{
  "n_layer": 9,
  "d_model": 96,
  "n_experts": 32,
  "experts_per_token": 1,
  "d_expert": 128,
  "d_shared_expert": 0,
  "activation": "swiglu",
  "moe_layers": [1, 2, 3, 4, 5, 6, 7, 8],
  "router_score": "sigmoid",
  "normalize_top_k": false,
  "routed_scale": 2.0,
  "balance_loss": 0.000576,
  "balance_bias": true,
  "scale_expert_input": true,
  "init_std_router": 0.0199,
  "lr_router": 0.000724,
  "n_head": 3,
  "n_kv_head": 1,
  "head_dim": 32,
  "vocab_size": 15098,
  "norm": "layernorm",
  "norm_place": "pre",
  "norm_eps": 1e-05,
  "positions": "rope",
  "rope_base": 10000.0,
  "rope_fraction": 1.0,
  "qk_norm": false,
  "attn_scale": 0.177,
  "tie_embeddings": false,
  "parallel_block": true,
  "init": "normal",
  "init_std_qkv": 0.0509,
  "init_std_o": 0.0,
  "init_std_up": 0.0509,
  "init_std_down": 0.0,
  "optimizer": "soap_variant",
  "lr": 0.00492,
  "beta1": 0.95,
  "beta2": 0.99,
  "weight_decay": 0.021,
  "lr_head": 0.00805,
  "warmup_steps": 200,
  "schedule": "wsd",
  "decay_fraction": 0.571,
  "decay_shape": "linear",
  "final_lr_fraction": 0.0,
  "batch_tokens": 32768,
  "seq_len": 512,
  "doc_mask": true,
  "train_tokens": 227800000,
  "steps": 6952,
  "dataset": "wikipedia_en"
}
Below are experts of layer 3 (counted from 0) of a mixture-of-experts language model. Rows are named router (the router's row for the expert), gate (a neuron's input weights, with its number), up (a neuron's input weights, with its number), down (a neuron's output weights, with its number) and show model dimensions 0-95. Each number is 200 + 20 x the weight over its row's rms, rounded and kept within 0 to 999.
Before each expert's rows: "mostly gets" lists some tokens that are sent to it at least half of the time; "gets" lists some tokens that make up at least twice as much of what it gets as of all text. This comes from a sample of Wikipedia text that the model never trained on. Tokens count by the router's weight.

# expert 13
mostly gets: "\n", " | Succeeded by", "- Sub", "- \"", ": →", " ["
gets: "\n", "==", " '", " | Succeeded by", " In ", " | \""
router,209,209,189,150,185,207,200,216,170,267,190,231,201,205,207,229,174,188,204,182,189,208,234,223,191,216,199,209,227,195,202,211,203,157,194,171,211,203,215,210,196,226,169,201,185,234,240,188,174,202,197,207,217,203,200,198,213,201,196,154,196,200,180,202,198,180,167,198,199,164,205,199,219,218,189,200,205,200,191,191,217,197,164,201,176,173,194,211,223,181,191,220,221,156,228,215
gate2,234,195,199,253,232,162,230,153,237,219,208,200,234,217,208,198,202,229,177,190,205,222,201,209,199,175,200,193,187,244,172,212,197,220,221,220,220,206,215,194,189,198,172,177,214,193,163,205,189,225,161,218,205,186,209,192,213,213,203,176,219,205,215,191,188,188,226,207,197,177,243,165,194,187,208,188,180,208,171,192,204,194,217,192,201,241,190,208,216,183,208,221,190,210,192,221
up2,191,196,186,214,224,234,175,202,208,182,222,216,206,200,222,198,183,183,191,210,181,199,171,216,168,187,182,196,200,161,144,226,180,218,237,214,217,212,213,173,217,196,189,215,194,176,209,233,237,190,202,176,190,166,186,199,196,162,231,221,224,175,220,197,211,149,190,199,200,206,171,212,203,202,211,185,218,195,196,157,233,210,208,207,196,201,184,205,184,184,182,218,219,169,203,210
down2,243,198,222,214,166,145,200,173,206,198,180,167,243,201,216,213,172,174,208,191,233,190,246,204,196,224,225,166,213,208,263,217,192,189,176,208,194,202,199,203,177,222,216,195,189,217,212,183,194,201,199,193,208,188,209,197,187,204,164,192,188,208,208,199,226,216,225,206,212,191,206,207,214,233,187,224,195,208,182,173,181,185,207,182,185,201,197,190,219,196,206,206,164,214,243,198

# expert 25
mostly gets: " US", " JP", "S.", "American", " USA", "TA"
gets: "C", "F", "R", "P", "S", "L"
router,196,201,172,173,207,164,214,228,174,243,223,197,179,234,195,202,158,203,194,201,198,183,225,185,195,225,191,182,215,186,220,219,179,187,218,174,222,192,209,211,189,236,193,200,193,207,219,200,184,192,203,229,194,214,199,183,180,198,232,172,189,233,244,190,191,197,181,256,228,179,205,227,215,217,201,210,213,210,166,174,210,194,212,150,204,164,189,214,191,196,205,195,211,192,209,192
gate2,215,205,207,205,181,200,221,205,209,183,235,193,180,231,249,190,212,185,228,159,180,214,188,215,197,181,205,189,201,221,162,188,183,184,166,202,177,200,182,182,236,193,257,174,194,223,204,207,205,211,206,187,204,173,216,171,194,214,209,187,217,218,233,216,246,212,224,202,195,183,204,222,225,202,210,225,197,208,243,217,177,207,198,213,188,214,191,189,192,186,184,235,197,165,179,198
up2,192,197,175,177,188,221,211,200,221,190,203,192,194,209,255,184,215,171,218,190,209,220,177,188,199,196,186,198,174,193,177,208,184,190,207,191,180,165,188,172,168,213,211,159,186,226,197,200,216,218,205,183,187,229,200,182,183,190,198,223,175,238,164,227,250,218,205,185,196,191,202,206,229,193,170,174,221,215,155,183,245,220,194,198,174,212,185,169,216,202,204,211,193,210,223,195
down2,193,184,199,193,186,222,202,220,185,216,181,187,188,175,193,153,165,203,171,145,208,196,195,210,208,188,213,202,191,212,228,179,198,223,192,191,210,224,170,200,221,213,190,231,222,196,179,225,172,207,208,155,180,221,194,209,212,182,184,202,211,194,192,206,170,175,228,216,168,218,241,256,188,222,222,182,203,223,190,181,203,193,198,176,199,177,189,201,185,224,236,221,215,209,211,193

# expert 19
mostly gets: " more", " all", " most", " many", " some", " several"
gets: "ing", "ed", "ly", "er", " all", " two"
router,243,213,200,191,197,192,148,228,183,219,219,205,168,213,212,224,183,168,188,198,184,214,203,207,174,215,183,213,197,186,216,183,198,161,249,196,205,196,221,192,234,205,216,207,187,217,219,192,201,187,201,231,205,201,206,188,202,172,186,139,215,181,226,212,205,188,183,221,215,203,218,216,217,226,177,188,226,198,185,180,211,261,211,199,161,192,191,206,211,208,216,189,212,192,183,190
gate0,225,198,190,211,211,179,172,204,195,181,219,187,173,186,228,204,225,188,189,197,211,213,226,151,175,208,184,205,208,213,195,168,152,208,206,179,181,182,183,175,193,182,181,212,201,232,218,206,189,208,197,204,232,177,228,190,212,171,208,187,173,220,212,226,210,176,197,220,170,241,231,218,188,190,196,199,225,218,203,183,175,244,231,171,208,174,190,194,175,189,174,209,224,213,186,184
up0,195,209,194,178,188,206,205,186,204,187,244,203,182,203,258,211,237,146,178,197,200,197,211,194,187,198,188,217,203,199,216,185,171,216,190,194,201,187,193,205,196,176,201,190,185,206,178,209,168,221,216,243,214,184,219,211,195,178,234,189,199,207,203,172,196,215,189,220,198,218,227,198,219,180,208,232,174,210,230,168,195,232,230,204,197,207,153,203,173,225,166,192,215,243,198,199
down0,212,213,206,216,211,245,237,173,198,203,219,192,193,215,195,165,225,228,189,228,208,192,159,180,194,198,219,239,148,183,175,217,218,208,191,171,215,209,207,178,234,189,201,181,214,207,251,196,209,217,189,209,194,190,208,268,188,196,168,186,209,160,194,193,199,204,173,204,192,194,208,191,181,162,213,190,218,211,194,211,190,213,204,204,187,204,194,224,181,180,183,200,203,208,198,213

# expert 7
mostly gets: " million", "00", "000", "09", "700", " pm"
gets: "5", "6", "4", "3", "7", "9"
router,214,219,176,184,180,191,208,203,136,216,198,202,172,221,206,203,187,186,203,191,195,207,202,197,179,250,203,210,191,195,217,186,178,178,205,212,185,201,195,227,236,238,199,204,180,218,201,197,175,198,185,210,226,156,226,193,204,236,203,162,220,198,228,216,228,145,187,199,206,171,218,219,213,198,161,209,220,187,198,188,221,227,204,189,212,168,211,217,193,169,199,190,218,184,200,208
gate2,218,224,185,190,192,168,221,207,196,202,186,208,181,229,175,223,206,177,249,226,197,209,176,211,184,233,210,172,192,181,205,203,172,178,201,236,222,222,207,169,227,202,243,210,206,217,179,196,179,208,197,215,188,184,187,208,163,192,176,204,239,195,189,231,166,200,180,222,180,188,216,222,226,201,218,218,203,219,190,192,186,170,208,239,227,191,188,225,190,200,236,230,201,199,192,190
up2,205,229,190,186,192,203,209,207,217,201,187,208,192,197,175,197,176,176,241,206,200,197,173,203,201,213,217,182,166,208,190,185,203,193,176,232,219,216,220,177,216,204,225,230,200,215,170,204,208,200,210,214,207,188,190,209,159,180,197,201,221,193,197,201,169,194,189,219,168,185,217,215,200,205,208,205,191,192,158,194,211,142,226,270,194,191,170,220,209,197,241,239,200,167,203,196
down2,197,171,171,181,227,202,238,218,215,214,202,199,192,171,236,184,172,198,198,197,212,212,178,209,235,244,195,148,179,239,234,232,225,209,187,215,229,183,218,190,181,191,208,228,196,217,179,215,204,238,210,180,204,202,184,213,185,191,160,213,203,175,191,236,204,199,211,214,192,175,186,206,198,192,213,217,211,197,228,190,195,210,231,225,205,202,179,174,193,222,206,205,191,162,205,194

# expert 20
mostly gets: " and ", ", ", " (", "; ", " to ", " | "
gets: " | ", " (", ", ", "; ", "–", " in "
router,186,225,174,211,189,209,160,198,193,208,213,211,212,201,203,220,190,175,218,153,192,204,190,220,174,205,208,211,198,189,225,212,198,143,209,198,226,182,209,223,212,220,178,212,184,249,212,180,154,177,199,240,204,187,221,168,202,218,210,207,215,190,221,193,208,197,195,216,238,158,226,205,227,236,162,195,215,176,185,190,171,197,179,185,192,183,210,196,193,204,199,192,209,197,226,208
gate2,174,190,188,186,189,197,173,221,214,197,192,195,237,215,198,199,201,182,203,160,192,223,165,206,241,209,169,210,194,194,185,206,193,193,202,170,217,238,172,209,188,189,192,162,150,190,183,188,179,183,224,199,205,200,166,182,199,166,144,174,200,176,207,208,211,176,225,217,201,175,196,186,214,192,189,209,199,197,185,234,188,201,183,182,230,188,221,212,155,211,173,206,197,192,220,211
up2,185,211,220,226,158,178,201,186,178,213,212,202,190,189,207,193,212,204,186,205,173,175,203,199,176,205,153,178,202,239,209,179,230,197,176,175,217,215,217,191,231,207,219,181,214,233,186,179,211,242,200,202,184,218,195,170,214,216,207,168,192,196,208,153,211,178,217,196,178,193,207,220,229,200,176,220,181,184,220,222,220,189,211,210,213,205,222,212,170,166,247,185,184,222,216,212
down2,186,218,202,215,191,209,177,179,209,171,199,210,196,204,212,199,200,185,199,184,204,190,215,278,190,183,183,199,167,220,206,198,234,222,190,177,235,180,205,177,218,216,194,140,189,216,214,193,194,189,211,220,208,176,178,199,228,200,191,180,221,185,196,190,218,223,233,156,179,193,210,148,199,207,195,195,177,192,198,191,173,236,201,177,198,201,194,181,216,178,195,196,200,202,190,232

# expert 3
mostly gets: "é", "| ", "==History==", "    ", "Scientific classification", "  "
gets: "| ", "-", "|", "é", "- ", "–"
router,202,233,165,168,192,197,199,230,184,252,199,229,202,210,182,239,201,197,189,170,155,214,208,226,195,227,153,192,239,184,212,175,203,182,207,183,221,217,203,199,232,206,180,204,186,230,215,181,147,200,187,217,209,194,192,176,221,196,224,186,184,193,180,184,196,178,187,221,205,193,208,212,216,219,187,196,210,205,190,207,217,204,161,185,180,221,182,222,198,213,224,204,227,181,199,198
gate2,192,204,200,226,194,186,179,213,194,197,217,235,213,189,223,196,227,193,198,180,198,155,194,191,189,205,223,182,221,201,209,173,191,154,194,195,187,203,210,235,241,217,210,229,199,163,202,154,176,188,219,221,206,175,186,209,214,161,222,237,179,197,178,230,206,212,199,197,203,210,198,208,198,227,227,182,214,226,219,201,178,185,178,203,240,229,180,202,205,194,179,211,155,173,195,214
up2,190,187,201,191,203,164,203,235,207,172,158,209,189,225,188,198,173,197,221,210,237,199,177,195,243,199,198,225,199,218,173,193,173,208,183,191,211,194,176,178,199,141,236,220,196,217,202,233,220,180,190,188,198,216,184,186,183,213,184,173,236,201,210,202,238,186,209,218,180,247,194,197,205,189,172,168,196,217,190,179,208,208,185,176,165,202,192,181,192,200,190,192,227,196,211,182
down2,217,221,198,198,187,225,212,223,208,192,205,227,223,225,227,191,198,187,178,171,206,183,210,157,202,217,195,181,197,186,210,192,178,222,176,197,224,174,236,214,205,244,216,206,168,213,209,214,169,206,181,226,193,200,169,204,190,193,210,204,180,206,213,195,211,177,224,244,186,206,223,207,213,195,200,188,154,198,206,179,222,173,188,201,223,223,245,199,186,221,192,201,145,226,191,174

# expert 28
mostly gets: "allas", "phis", "aiwan", "apest", "abi", " Jim"
gets: "on", "as", "ad", "ur", "al", "ent"
router,200,252,190,191,173,173,208,203,192,215,178,233,173,204,202,217,181,180,190,192,173,219,229,224,212,221,176,192,219,178,236,186,167,194,238,185,223,197,232,210,205,246,179,205,184,223,207,176,183,220,165,225,186,185,220,174,198,197,240,197,183,180,180,192,212,203,189,195,238,205,200,222,214,209,180,191,214,199,162,193,210,219,229,189,177,203,198,183,208,218,205,192,206,185,232,200
gate0,220,212,207,189,184,197,213,186,199,231,228,249,209,179,241,185,192,199,170,186,194,204,211,226,213,193,202,219,239,202,212,172,197,227,219,156,217,182,209,189,190,220,177,194,234,213,205,188,181,150,164,192,170,221,210,185,200,212,172,178,207,198,174,223,191,188,224,226,179,210,197,191,191,197,181,185,188,223,226,189,202,190,206,182,167,226,208,187,219,203,154,217,188,194,223,181
up0,193,197,221,182,203,203,206,169,150,177,184,223,188,209,166,163,233,177,193,206,227,162,204,193,222,235,174,202,170,249,194,172,227,201,208,222,189,197,214,225,188,212,173,184,146,211,182,191,172,187,206,204,196,198,225,229,189,214,218,206,186,233,246,213,213,175,205,195,170,176,188,201,188,203,202,210,206,196,192,192,192,205,206,196,208,174,196,228,204,205,224,178,218,208,192,199
down0,218,207,193,194,190,165,190,206,243,226,192,190,197,220,227,224,224,165,215,181,194,217,200,206,230,173,208,176,222,171,209,183,187,203,163,212,214,190,167,199,200,228,186,216,253,187,213,177,227,197,216,195,208,195,199,180,157,194,152,196,188,227,228,232,194,210,198,208,222,214,217,171,217,210,218,220,215,169,212,178,201,208,195,189,187,223,198,166,174,190,184,223,192,206,197,182